config.yaml
n_layer: 17
activation: "silu"
router_score: "softmax"
routed_scale: 1.07
n_kv_head: 1
init_std_down: 0.0
beta1: 0.95
Below are experts of layer 3 (counted from 0) of a mixture-of-experts language model. Rows are named router (the router's row for the expert), up (a neuron's input weights, with its number) and show model dimensions 32-63. Each number is 200 + 30 x the weight over its row's rms, rounded and kept within 0 to 999.
After each expert's rows: "mostly gets" lists some tokens that are sent to it at least half of the time; "comes after" lists some tokens at least twice as common just before its tokens as in all text. This comes from a sample of Wikipedia text that the model never trained on. Tokens count by the router's weight.

# expert 14
router,178,195,205,169,186,282,223,244,227,222,226,219,182,217,211,221,180,158,183,177,199,225,164,159,184,198,242,250,217,180,238,268
up0,234,203,227,213,173,225,152,188,237,216,181,197,212,168,186,172,208,179,183,219,184,182,207,215,202,228,249,201,171,206,219,144
up1,178,229,197,292,208,226,171,268,230,226,205,163,164,239,207,201,168,227,206,206,204,158,233,228,228,201,195,231,206,220,245,141
up2,205,195,202,236,275,209,190,217,207,220,185,207,203,204,194,270,182,185,213,225,208,221,182,175,254,270,176,253,183,181,174,235
up3,186,215,157,166,269,188,207,230,181,183,185,147,202,202,138,179,197,209,212,158,181,179,193,204,143,179,272,244,172,244,195,183
up4,209,227,244,211,230,220,203,226,228,223,194,169,192,169,203,179,179,194,195,195,259,240,174,174,187,206,202,178,194,196,171,163
up5,160,204,214,179,192,205,231,192,201,176,192,181,222,228,175,156,222,229,205,204,189,258,219,172,186,144,194,199,222,198,159,215
up6,172,207,182,192,192,249,216,246,185,189,171,221,234,157,219,229,213,143,211,160,235,223,212,175,165,177,219,218,176,157,216,229
up7,266,205,243,184,184,177,205,184,239,180,198,235,208,176,118,192,147,252,198,234,179,130,187,218,215,206,203,221,233,193,236,174
up8,188,215,214,135,193,270,212,208,163,200,185,188,190,197,156,229,189,194,209,181,213,223,192,188,227,162,232,201,204,153,202,138
up9,191,259,210,233,172,205,174,178,252,223,219,189,263,198,152,225,172,199,231,223,232,220,195,235,196,178,189,165,218,218,132,253
up10,216,177,228,159,153,147,200,150,237,184,218,189,244,166,223,207,217,172,217,159,226,237,197,217,146,186,272,197,196,199,209,158
up11,190,190,192,204,198,161,191,206,201,258,237,185,171,157,183,216,226,175,199,219,244,157,247,155,204,188,195,253,150,209,177,197
up12,180,198,208,172,186,149,268,203,164,205,242,195,215,225,223,218,213,160,213,214,208,224,181,168,156,204,239,209,217,224,239,223
up13,196,184,203,211,193,230,206,215,218,218,155,200,204,194,189,190,215,180,249,235,173,233,197,118,248,206,187,241,207,221,181,216
up14,120,176,227,191,257,231,180,189,232,224,218,169,188,207,177,184,169,223,204,233,216,189,160,178,223,205,229,200,231,261,191,261
up15,196,205,221,182,175,194,202,198,239,240,186,256,162,179,183,236,201,172,200,188,247,178,211,220,170,220,174,237,176,220,237,191
up16,207,209,194,206,209,237,243,206,196,272,194,220,182,253,179,219,164,251,181,256,152,202,183,141,191,223,180,202,193,187,238,216
up17,183,150,110,192,230,226,171,169,198,223,233,173,148,198,238,172,182,181,186,217,168,173,195,163,211,243,229,219,213,187,159,197
up18,237,172,266,204,231,204,185,269,178,180,169,188,174,172,199,207,194,258,239,202,175,209,236,215,205,202,207,208,154,163,174,248
up19,134,227,201,224,194,217,219,220,243,150,170,244,242,224,254,233,188,164,195,173,164,182,249,178,150,263,219,194,255,161,175,222
up20,207,154,216,181,176,182,245,205,195,195,212,201,204,169,282,209,218,176,233,189,231,203,240,244,202,134,195,191,202,147,163,215
up21,169,222,238,223,217,167,202,181,225,196,228,245,221,258,223,265,201,196,179,225,174,183,185,223,180,193,186,208,179,178,187,203
up22,169,237,208,175,169,236,200,223,235,197,194,150,206,263,197,222,235,142,179,204,193,176,146,173,168,185,245,209,169,193,170,210
mostly gets: ";", "|", ":", "-", " an", "°"
comes after: "\n", " (", "|", "T", " Website", "N"

# expert 5
router,204,205,180,217,188,232,217,233,189,175,218,208,168,163,249,182,199,230,205,195,188,202,164,167,166,159,224,189,140,206,241,230
up0,167,206,231,236,186,184,199,196,195,181,211,195,265,246,206,242,211,179,249,230,202,140,250,199,193,155,193,213,209,228,119,197
up1,173,224,228,220,228,196,215,172,196,186,245,186,221,233,169,194,193,220,188,242,203,193,227,144,180,205,173,224,181,167,229,220
up2,250,184,166,201,215,231,154,214,218,198,210,172,145,161,181,193,169,203,244,102,175,166,193,173,243,180,197,188,210,231,193,214
up3,209,237,162,212,186,195,181,224,175,206,239,205,188,185,200,233,182,167,170,154,198,194,172,195,181,169,170,208,233,200,205,208
up4,165,153,165,179,165,196,196,212,206,153,189,214,219,145,215,157,226,247,159,223,135,197,155,177,191,248,232,194,192,276,181,244
up5,185,222,147,265,160,217,186,177,270,225,155,241,183,186,225,227,149,158,217,203,224,181,196,176,237,172,260,185,201,139,196,186
up6,188,180,204,222,147,156,171,167,212,177,201,187,234,179,145,187,201,261,247,195,219,181,194,168,142,209,158,211,156,245,194,150
up7,241,147,237,221,170,195,196,214,188,228,227,180,200,166,211,197,193,155,222,160,181,185,157,197,185,189,233,216,208,188,184,186
up8,185,183,139,252,207,227,257,187,155,117,193,164,171,199,203,226,192,126,217,202,167,260,220,218,171,203,231,193,190,191,221,152
up9,252,231,166,235,164,249,188,195,225,143,182,202,198,192,193,222,225,234,212,312,175,195,199,200,171,212,200,187,207,201,189,210
up10,197,237,205,223,183,187,188,207,206,181,239,205,199,151,238,202,146,208,170,172,182,221,166,173,199,156,241,162,146,255,179,188
up11,175,215,183,229,178,162,179,155,237,155,210,224,175,186,164,225,225,179,223,217,205,227,201,199,176,218,262,193,188,178,227,118
up12,196,139,133,208,176,247,240,148,151,231,229,171,250,222,190,181,178,164,223,232,223,214,189,191,182,244,229,208,173,180,202,195
up13,183,157,210,165,271,176,183,251,143,197,184,168,176,206,204,242,217,190,223,189,187,253,161,166,182,160,233,204,209,191,145,214
up14,206,146,238,221,183,191,126,192,210,177,233,182,175,265,191,234,197,205,213,162,206,147,234,182,172,161,161,205,266,198,166,233
up15,220,234,216,204,192,171,185,223,144,234,240,223,217,158,204,162,154,236,133,236,200,223,209,231,187,184,198,227,215,240,227,170
up16,248,182,236,179,195,250,205,224,259,201,205,264,159,179,197,156,147,168,232,197,171,224,206,209,200,156,202,215,214,137,262,181
up17,176,220,234,177,151,156,147,202,199,243,163,225,243,222,172,217,257,196,181,166,173,195,180,180,197,204,294,200,162,202,174,217
up18,212,206,211,160,203,163,198,226,188,260,197,154,161,191,202,121,163,170,174,182,185,183,183,172,164,179,194,205,199,227,246,160
up19,202,239,163,207,160,197,196,231,207,149,249,221,202,237,233,163,149,204,163,202,198,208,181,209,191,235,196,175,198,172,198,230
up20,201,207,205,170,194,201,236,197,202,198,213,181,201,253,219,181,181,220,177,185,184,211,185,229,189,195,180,239,207,199,212,213
up21,215,178,232,240,210,260,210,226,164,205,183,240,214,229,219,211,189,153,217,201,190,197,164,196,197,183,207,159,247,187,191,187
up22,173,232,198,241,233,228,225,188,215,208,179,208,155,216,205,208,181,199,241,192,189,258,174,173,216,200,216,219,213,267,231,164
mostly gets: " had", " June", "|", " with", " September", " where"
comes after: " ", "\n", "–", "==", " —", "\""

# expert 13
router,216,214,217,227,182,200,231,227,293,220,199,264,183,237,195,171,205,183,243,210,199,196,159,173,175,196,203,180,173,229,155,269
up0,151,166,211,197,264,176,228,142,223,252,215,204,209,187,212,237,201,173,263,238,187,243,186,181,209,208,223,201,183,180,184,204
up1,190,138,177,212,160,214,176,240,233,162,201,187,202,199,235,186,165,199,164,165,160,218,175,182,165,229,234,254,243,202,244,205
up2,222,183,216,224,130,231,240,197,206,210,207,264,208,199,199,190,230,173,224,193,230,189,162,191,178,171,190,256,217,219,181,231
up3,225,141,184,196,222,195,183,158,242,163,217,182,212,232,139,190,194,198,130,204,253,156,190,214,111,240,146,148,168,204,161,170
up4,183,196,208,218,205,156,207,196,208,223,225,190,155,174,204,172,194,238,205,217,218,262,189,236,226,209,200,246,195,252,188,202
up5,121,169,205,229,208,227,180,201,246,217,187,182,249,220,167,211,150,217,241,196,221,200,187,216,201,228,209,239,190,151,265,227
up6,186,198,181,149,210,168,171,217,236,191,190,222,280,208,208,190,171,181,211,141,205,215,235,191,131,218,269,208,230,161,154,199
up7,207,232,204,204,189,137,149,215,225,202,200,207,176,202,249,167,161,217,155,170,205,192,171,207,170,227,240,193,201,182,191,220
up8,147,157,209,200,188,170,226,200,170,238,170,236,164,233,192,250,171,218,207,145,237,156,186,242,116,201,160,220,207,221,180,225
up9,204,249,251,217,160,266,239,192,217,208,256,227,229,190,180,166,198,168,194,208,224,193,197,219,168,188,209,209,184,209,198,238
up10,211,206,170,230,207,189,209,261,226,191,218,212,144,192,212,230,184,199,157,249,244,167,183,203,191,190,200,153,149,255,222,196
up11,174,183,212,171,198,182,172,172,252,225,196,200,213,218,142,154,192,191,249,230,179,169,175,188,161,189,201,148,183,239,160,176
up12,186,187,245,190,187,204,173,196,153,151,145,189,190,191,225,201,224,206,232,188,144,181,135,223,180,154,228,181,205,202,211,151
up13,201,225,209,232,230,181,186,183,227,205,211,186,202,181,193,184,239,263,216,195,183,197,173,283,178,198,176,215,187,245,192,233
up14,187,186,168,252,128,168,210,166,169,179,227,162,193,240,194,213,163,198,207,223,172,195,188,208,184,220,265,269,210,214,172,215
up15,134,231,202,200,226,196,169,211,168,212,170,239,166,162,204,234,153,205,245,189,236,202,236,218,207,167,213,200,229,196,201,197
up16,215,213,213,223,218,204,173,169,195,175,180,222,219,203,171,205,150,204,237,205,213,199,211,129,189,183,250,133,199,164,125,199
up17,176,223,164,263,216,166,148,198,209,215,146,233,173,255,196,199,197,215,178,210,207,220,281,203,226,215,308,180,205,213,179,198
up18,207,211,181,179,206,185,186,238,213,212,206,205,242,203,193,205,212,202,167,260,181,246,191,168,193,186,199,214,174,170,230,245
up19,219,211,223,201,212,216,189,214,134,188,204,271,218,191,188,155,197,191,268,200,209,134,201,190,205,226,199,194,242,168,251,215
up20,219,248,214,190,149,205,168,152,190,177,171,241,251,223,159,161,201,208,253,199,187,198,255,194,196,157,261,194,161,165,145,188
up21,298,215,222,216,227,222,165,188,164,208,246,183,158,197,204,184,171,206,190,259,218,172,212,234,208,159,161,179,147,221,213,220
up22,166,223,168,173,189,229,243,263,221,193,202,176,156,169,220,174,209,267,216,225,257,166,169,229,222,191,174,178,197,180,164,248
mostly gets: " the", " a", " The", " S", " A", " an"
comes after: " of", " in", "\n", ".", " \"", " at"

# expert 4
router,193,177,244,203,193,212,254,181,221,213,235,279,192,213,211,210,186,174,180,160,166,225,160,190,203,166,226,207,148,185,201,206
up0,157,153,204,192,194,211,216,240,255,204,217,169,211,201,193,192,230,183,208,134,230,196,207,205,179,190,217,209,206,221,159,159
up1,215,202,174,186,212,201,193,188,226,213,198,175,179,177,153,180,172,155,159,133,237,177,236,230,202,205,221,171,196,164,217,164
up2,184,152,228,170,162,214,172,188,199,143,191,244,158,212,194,166,199,207,229,207,199,205,217,199,185,225,203,213,198,208,170,207
up3,164,168,274,213,221,200,278,168,197,148,176,213,200,181,271,142,236,227,177,180,186,192,244,150,149,237,243,176,171,169,190,269
up4,194,172,160,136,200,163,211,175,204,204,234,198,202,227,205,229,250,183,137,201,192,174,207,215,187,175,159,182,213,155,226,210
up5,251,255,220,212,211,166,205,180,233,221,232,223,209,166,128,213,200,181,146,190,210,233,159,211,203,193,228,212,162,175,215,177
up6,243,172,184,225,161,167,189,214,188,222,181,180,178,209,204,164,256,203,190,207,193,204,158,244,186,184,210,220,211,203,203,283
up7,197,223,214,211,203,159,204,210,225,176,234,200,246,173,204,191,207,161,191,186,168,235,156,218,209,203,206,261,229,198,190,182
up8,187,159,191,178,225,185,215,192,240,213,207,220,239,205,198,226,194,146,216,152,206,169,165,155,195,208,209,217,202,138,225,216
up9,193,176,173,188,216,199,254,196,215,222,222,243,231,235,149,170,203,189,187,211,187,233,174,185,224,197,211,214,190,183,212,194
up10,194,270,181,141,141,250,208,132,200,250,200,218,197,182,197,161,213,232,179,221,237,285,179,213,189,204,193,204,133,232,136,200
up11,216,177,177,196,215,230,301,178,216,214,250,147,182,179,218,182,181,219,150,214,244,197,200,210,201,196,210,160,162,310,226,214
up12,245,181,257,210,187,225,205,181,162,192,185,201,204,248,247,157,160,201,177,261,231,254,168,213,214,179,238,244,245,191,205,191
up13,167,220,213,218,127,184,274,186,240,179,253,259,178,190,193,201,187,197,214,261,193,149,130,182,178,250,184,195,218,191,167,204
up14,221,228,188,160,191,220,192,153,210,217,228,178,204,164,196,219,162,200,159,192,274,196,222,183,176,153,174,189,135,243,174,225
up15,234,222,228,188,233,226,246,150,209,220,221,229,199,214,192,212,154,156,206,208,200,197,209,190,176,195,175,187,169,218,138,214
up16,257,192,208,138,176,199,211,119,154,222,191,201,173,216,198,187,212,171,211,240,188,254,216,226,198,202,198,230,162,280,177,199
up17,210,229,179,154,175,182,222,197,222,177,200,236,219,229,221,275,216,177,227,221,213,187,177,188,161,208,206,201,184,157,229,208
up18,126,211,299,186,228,181,196,218,167,140,197,157,157,195,229,198,228,217,227,171,203,163,141,177,208,168,234,128,155,205,147,194
up19,243,161,184,182,228,221,215,183,147,215,200,176,147,255,218,219,239,228,197,268,220,217,227,163,205,202,165,195,152,239,218,214
up20,242,207,195,146,234,191,208,204,153,217,186,254,191,207,181,193,202,181,238,177,187,223,162,186,154,200,222,199,169,179,192,219
up21,195,109,207,216,176,194,220,174,212,192,191,195,182,157,195,234,183,122,225,241,207,228,157,200,178,224,241,211,183,159,141,189
up22,171,164,238,240,232,168,134,201,241,208,186,192,217,190,227,202,226,198,201,190,161,245,217,229,193,206,197,228,195,186,198,203
mostly gets: " during", " would", " against", " Lo", " Po", " Vi"
comes after: " ", "–", ")", "==", "′", " un"

# expert 10
router,194,149,213,205,194,251,185,186,196,241,295,176,209,250,170,232,163,176,153,118,180,196,213,137,224,172,194,188,241,207,244,223
up0,230,202,205,165,183,200,169,200,223,205,188,191,210,193,193,278,174,187,206,237,227,184,246,204,168,223,179,232,247,263,216,240
up1,152,208,198,200,186,207,259,221,178,207,121,203,200,179,162,197,210,234,180,180,177,162,240,216,174,212,182,174,198,160,265,147
up2,245,262,175,229,231,172,172,264,208,171,253,174,220,260,141,185,202,131,171,193,207,151,201,180,176,197,229,204,205,169,236,216
up3,190,204,226,202,170,194,158,188,240,156,223,204,165,205,206,149,225,172,226,220,222,261,272,208,187,195,173,209,206,201,206,203
up4,199,247,211,156,185,191,195,244,198,154,203,212,191,243,247,209,177,171,166,188,200,241,205,228,172,198,175,152,183,139,207,230
up5,232,148,191,171,236,247,199,210,219,190,181,214,237,197,177,194,208,185,242,170,151,230,175,219,250,208,222,160,181,226,226,182
up6,213,194,210,208,240,256,203,188,207,200,185,203,156,187,179,205,169,187,181,168,217,198,232,229,203,224,183,204,143,213,226,218
up7,240,164,190,230,191,183,232,190,158,171,267,215,211,193,159,174,126,188,194,186,164,212,225,183,259,212,158,198,175,221,217,193
up8,223,175,233,184,217,198,212,146,209,193,196,175,211,197,158,190,234,180,144,234,122,203,182,191,201,227,205,170,197,195,199,224
up9,192,185,187,134,211,193,243,196,224,173,196,211,162,166,147,160,217,193,168,275,181,234,255,256,196,196,210,218,258,182,175,170
up10,209,214,224,214,190,194,182,185,232,192,250,157,214,221,224,208,234,165,216,102,225,242,223,164,214,223,252,198,248,250,169,233
up11,192,146,231,213,245,175,235,140,199,192,210,207,226,211,188,197,190,224,192,211,218,219,221,189,167,201,197,231,198,214,211,153
up12,180,205,192,181,164,176,198,229,200,171,273,181,242,210,202,190,120,179,136,189,182,202,257,170,215,189,248,186,224,225,174,180
up13,239,193,205,175,157,246,167,200,279,229,219,123,201,155,199,271,236,204,234,231,223,184,150,198,216,152,225,199,255,189,214,194
up14,226,207,194,190,204,203,187,197,171,186,208,177,256,177,177,237,188,216,205,189,231,165,228,210,207,217,192,209,180,172,279,184
up15,217,209,233,191,249,216,172,209,190,219,208,167,190,264,181,232,199,178,158,200,188,181,154,182,237,187,230,154,263,207,221,194
up16,191,235,207,217,155,196,127,284,204,237,211,190,217,203,211,187,258,195,218,202,201,224,182,241,167,189,196,202,222,208,171,178
up17,171,216,199,208,194,190,200,199,229,212,218,181,243,204,213,187,216,175,202,176,154,156,131,205,168,196,192,206,167,178,198,202
up18,239,182,236,208,215,245,158,204,237,179,191,199,203,145,262,218,164,154,194,193,205,209,242,221,206,170,178,203,236,224,197,195
up19,181,154,200,155,172,224,202,217,201,171,205,244,211,201,185,214,189,176,196,255,181,213,195,165,178,194,212,181,249,225,266,166
up20,183,190,222,221,231,139,245,206,194,216,230,198,179,264,107,202,185,239,209,189,193,162,262,224,198,169,254,200,238,202,237,185
up21,246,214,226,199,117,197,174,189,215,241,187,138,196,154,157,216,246,126,189,205,215,199,114,231,158,201,189,235,162,188,212,214
up22,179,200,208,196,161,243,206,234,214,192,212,215,239,206,156,208,214,192,185,261,165,238,232,207,214,262,239,202,239,204,247,190
mostly gets: " Hill", "ical", "ase", " Island", "lip", " Michael"
comes after: "1", "0", "2", "9", "g", "d"

# expert 3
router,233,168,240,222,177,268,193,233,191,218,181,209,190,227,234,209,175,148,247,187,166,223,201,185,134,146,180,199,250,214,226,247
up0,243,201,178,234,156,224,209,168,195,143,203,156,161,214,171,198,190,183,234,216,184,180,199,134,179,190,184,163,178,226,184,229
up1,180,186,142,188,168,222,166,155,226,155,188,199,221,178,136,217,158,224,239,256,166,227,217,180,141,182,170,201,254,171,166,189
up2,154,214,202,194,138,235,173,234,155,174,218,228,242,195,177,178,230,149,206,188,187,210,162,223,218,205,202,265,221,248,230,224
up3,222,194,210,152,200,219,163,250,241,182,150,262,229,244,252,217,174,238,214,232,201,179,199,213,177,224,189,136,222,258,225,191
up4,202,194,230,157,194,206,162,188,200,222,186,189,201,191,178,166,178,196,210,218,187,164,149,219,151,165,185,226,170,216,248,205
up5,140,205,176,164,164,201,192,198,215,182,190,201,190,226,219,195,203,198,218,183,201,140,178,176,190,165,187,174,185,173,290,178
up6,215,186,212,197,190,252,201,183,244,243,272,228,195,160,111,177,221,184,204,200,221,258,206,137,194,217,129,205,184,242,181,230
up7,249,178,197,210,214,188,220,194,194,210,243,210,193,126,205,207,135,217,184,200,170,219,193,216,221,175,250,178,165,160,193,212
up8,148,189,204,194,193,206,224,153,210,221,212,239,225,245,181,180,210,178,230,191,153,236,182,252,170,187,205,217,201,144,244,222
up9,258,204,217,265,164,198,178,260,234,152,230,223,199,178,209,220,188,163,218,201,152,229,220,198,205,169,134,242,171,226,263,253
up10,199,182,197,256,205,179,214,154,194,216,235,227,177,189,237,226,228,189,215,207,223,204,185,210,218,151,184,269,232,153,194,219
up11,196,214,214,173,205,142,187,190,181,197,215,242,168,176,169,178,167,209,210,207,163,203,206,206,131,225,176,211,164,244,189,204
up12,224,202,217,182,189,176,247,200,217,256,267,211,193,216,248,224,144,213,143,181,197,179,244,190,160,186,168,195,206,175,162,225
up13,142,196,215,217,211,181,204,205,265,240,190,210,217,199,200,236,236,207,222,242,170,190,247,205,222,193,210,167,256,184,188,232
up14,220,191,238,187,203,222,222,237,223,212,222,239,220,178,233,219,198,189,234,147,222,245,200,250,144,192,120,204,171,212,225,210
up15,205,220,151,230,216,173,229,231,190,223,176,158,197,257,169,160,171,279,250,211,217,182,212,181,200,184,184,197,203,217,200,173
up16,184,194,148,240,266,220,203,267,277,201,216,203,156,227,235,170,207,130,218,157,199,221,155,232,136,182,195,181,180,178,203,226
up17,194,221,255,240,209,230,236,182,175,234,170,264,253,170,197,199,204,198,268,222,161,209,228,174,191,205,254,206,211,202,213,201
up18,239,205,185,267,134,179,215,156,163,222,220,177,181,202,194,129,201,160,191,188,257,211,189,228,192,180,186,159,192,132,193,172
up19,226,233,239,196,208,164,173,220,237,250,257,167,120,228,215,183,192,136,153,161,194,187,216,213,190,152,177,184,202,187,191,202
up20,181,151,188,164,188,194,208,191,179,226,172,237,121,221,148,112,196,231,191,239,208,217,214,146,215,218,158,195,231,224,214,209
up21,194,192,169,198,198,194,263,207,194,287,200,195,244,181,157,232,230,245,218,211,202,192,186,181,233,131,252,221,154,165,201,168
up22,177,160,187,197,227,199,190,212,134,203,206,164,161,140,216,210,171,211,207,128,212,194,169,255,167,171,230,172,174,203,158,182
mostly gets: " a", "'", " re", " he", " W", " de"
comes after: " |", ",", " the", " a", " and", "|"

# expert 12
router,225,256,231,221,202,240,125,232,186,185,244,262,195,162,218,191,211,188,212,174,208,223,200,204,198,178,213,267,177,204,235,224
up0,231,226,203,274,192,203,232,180,193,211,195,213,204,267,247,169,205,183,195,170,224,181,203,192,232,184,156,201,195,194,233,183
up1,174,116,228,241,169,225,197,204,187,264,235,187,164,204,144,256,178,162,194,199,199,236,209,209,212,210,193,158,174,223,214,195
up2,192,211,225,230,235,240,199,230,194,215,195,240,213,170,224,264,161,218,216,211,216,223,247,186,180,173,186,258,137,223,173,210
up3,201,160,206,156,174,216,178,182,193,237,185,229,196,149,180,226,163,172,191,170,193,173,190,220,208,219,187,247,175,262,176,179
up4,208,196,186,193,233,172,190,249,161,174,200,266,152,201,126,224,206,174,218,154,221,177,233,174,186,211,224,166,178,234,194,164
up5,211,164,256,209,165,220,220,197,199,199,140,242,178,215,200,249,248,206,223,190,138,233,187,205,206,232,179,217,210,246,203,177
up6,217,220,207,187,191,209,152,184,203,224,147,175,230,194,204,205,151,193,174,238,210,196,204,203,195,207,186,144,176,190,221,177
up7,192,197,211,209,172,194,131,201,173,192,199,209,185,215,175,194,171,205,219,213,180,290,212,196,192,133,180,221,205,189,139,169
up8,209,195,221,180,202,164,256,184,169,259,174,220,222,254,184,182,207,161,244,166,156,239,174,171,283,160,247,210,167,164,217,244
up9,251,200,246,247,204,274,182,219,191,189,264,234,210,227,170,204,245,200,206,197,218,196,268,225,236,239,178,259,207,203,225,226
up10,225,215,210,129,174,206,175,151,202,176,225,226,181,172,211,231,212,170,234,208,121,134,195,196,146,150,210,177,231,197,221,206
up11,222,225,247,227,189,169,227,239,158,248,215,193,255,214,201,238,168,148,204,195,169,200,150,186,208,239,258,169,228,196,184,163
up12,152,157,214,215,191,223,182,169,204,201,171,232,232,200,222,248,186,184,193,167,199,172,161,172,228,194,258,230,206,168,207,252
up13,218,255,212,216,150,238,145,252,193,203,231,233,175,196,200,182,189,121,187,174,188,157,170,178,159,190,204,203,209,194,212,194
up14,237,201,225,243,208,210,167,203,192,244,150,204,210,177,179,218,233,236,193,218,193,197,167,208,142,176,186,193,152,186,230,264
up15,153,175,195,241,185,236,237,188,250,204,248,264,182,144,178,177,216,171,194,251,229,150,197,195,204,192,180,202,179,238,208,209
up16,185,180,174,210,161,257,200,227,182,198,219,254,174,165,172,253,216,205,265,251,140,188,239,165,182,183,240,186,204,202,175,185
up17,182,201,216,223,218,227,250,186,153,236,140,173,210,204,213,201,239,218,190,190,246,163,166,170,169,159,234,159,221,208,207,245
up18,201,193,221,184,219,218,138,195,246,183,224,180,175,191,178,163,199,205,192,212,237,212,175,177,193,192,223,217,223,184,196,228
up19,213,213,185,231,171,218,189,218,198,155,164,224,231,207,184,202,177,185,188,257,197,167,216,236,148,211,229,194,171,218,214,188
up20,184,200,241,178,195,201,179,196,180,167,237,244,223,151,201,190,215,190,196,215,229,192,172,186,257,217,228,250,150,214,202,226
up21,172,226,173,223,160,209,154,182,200,222,235,227,151,156,193,185,219,193,254,187,247,231,165,260,163,240,168,253,207,232,198,203
up22,198,235,197,236,169,149,148,162,188,191,182,221,212,204,145,198,210,184,161,145,167,192,226,218,172,193,176,221,219,176,206,221
mostly gets: "°", " m", " North", "″", "%", " U"
comes after: "0", "1", "2", "°", "9", "5"

# expert 8
router,193,171,235,214,159,193,232,206,246,232,203,238,205,209,195,241,158,227,198,168,154,184,251,205,171,148,242,205,153,227,262,205
up0,172,195,231,192,192,154,235,191,221,195,219,143,223,165,172,200,190,174,199,204,238,144,207,197,188,199,230,259,231,210,198,199
up1,131,246,151,185,204,173,226,242,167,219,216,121,175,215,208,146,179,222,210,187,193,199,195,227,156,227,242,211,218,179,206,160
up2,225,173,169,263,157,202,187,228,150,143,150,181,212,242,189,209,245,184,193,119,166,200,184,206,227,156,194,223,218,241,248,203
up3,207,223,195,132,167,215,191,186,195,258,171,205,178,159,184,198,177,209,167,215,242,191,196,201,152,245,159,183,189,183,226,179
up4,204,230,163,216,177,214,202,135,213,215,147,195,214,197,247,182,198,155,203,217,155,213,190,179,185,197,223,225,169,207,199,203
up5,186,160,229,202,209,167,200,207,188,197,218,243,152,236,223,230,205,215,166,205,250,151,177,259,214,203,242,203,121,225,140,201
up6,177,196,223,177,156,226,215,230,219,181,209,217,200,201,159,268,194,118,206,222,235,125,206,202,210,169,167,203,158,193,191,201
up7,222,217,229,175,173,221,182,237,225,214,195,231,257,212,189,194,226,246,207,166,226,239,213,185,145,141,203,218,274,207,207,226
up8,164,217,206,179,233,198,238,201,221,148,166,205,194,178,181,199,192,199,219,195,196,199,237,225,183,191,235,227,172,195,223,230
up9,211,154,214,218,247,220,213,172,205,211,240,247,188,221,191,189,153,165,215,161,157,226,204,240,179,160,213,233,149,197,230,192
up10,173,177,175,179,200,139,187,145,226,210,192,194,149,185,164,209,249,214,175,153,142,186,256,138,184,201,209,193,247,215,271,187
up11,191,189,196,214,202,186,229,228,192,208,113,228,165,176,184,194,153,208,239,228,160,237,199,179,210,219,225,195,179,197,182,181
up12,184,235,254,252,142,233,202,244,242,193,156,185,222,241,153,179,224,212,185,231,184,177,221,104,257,171,191,165,165,188,175,185
up13,192,246,244,166,224,166,233,186,176,228,223,213,174,156,238,171,167,198,116,185,197,156,231,245,201,187,239,217,180,185,184,196
up14,196,191,186,222,148,168,179,227,249,203,140,181,189,200,185,263,225,191,248,216,169,202,200,154,153,225,199,207,186,238,229,194
up15,233,182,186,196,202,215,162,142,221,237,209,208,237,212,179,207,215,192,237,226,184,212,232,190,173,188,156,211,194,234,207,181
up16,145,188,219,162,238,208,195,149,183,224,193,191,225,192,145,192,198,198,215,170,204,214,202,210,123,143,212,229,215,174,240,170
up17,175,228,201,194,217,214,170,174,235,212,207,208,164,158,207,213,162,273,159,184,247,182,216,176,227,171,207,145,188,201,175,208
up18,215,188,244,162,231,178,225,181,152,227,215,271,170,212,141,256,190,210,179,184,201,184,193,235,180,239,200,214,220,229,198,222
up19,191,214,207,179,199,223,119,219,283,195,215,194,181,201,215,216,227,232,252,180,157,191,226,253,203,174,189,187,247,149,228,172
up20,174,136,197,242,212,161,189,170,160,237,197,238,203,211,162,234,172,199,186,225,222,189,196,200,145,137,232,146,212,186,174,198
up21,205,187,214,236,221,181,263,226,197,190,142,207,164,215,216,223,248,209,183,142,263,207,172,198,211,184,234,209,197,207,194,180
up22,161,156,293,183,181,217,209,244,208,201,157,194,211,190,212,261,228,175,220,188,238,198,148,192,255,170,214,206,184,200,231,192
mostly gets: "ation", "tion", "ance", " city", " Party", " area"
comes after: " |", " the", " a", ":", ";", " his"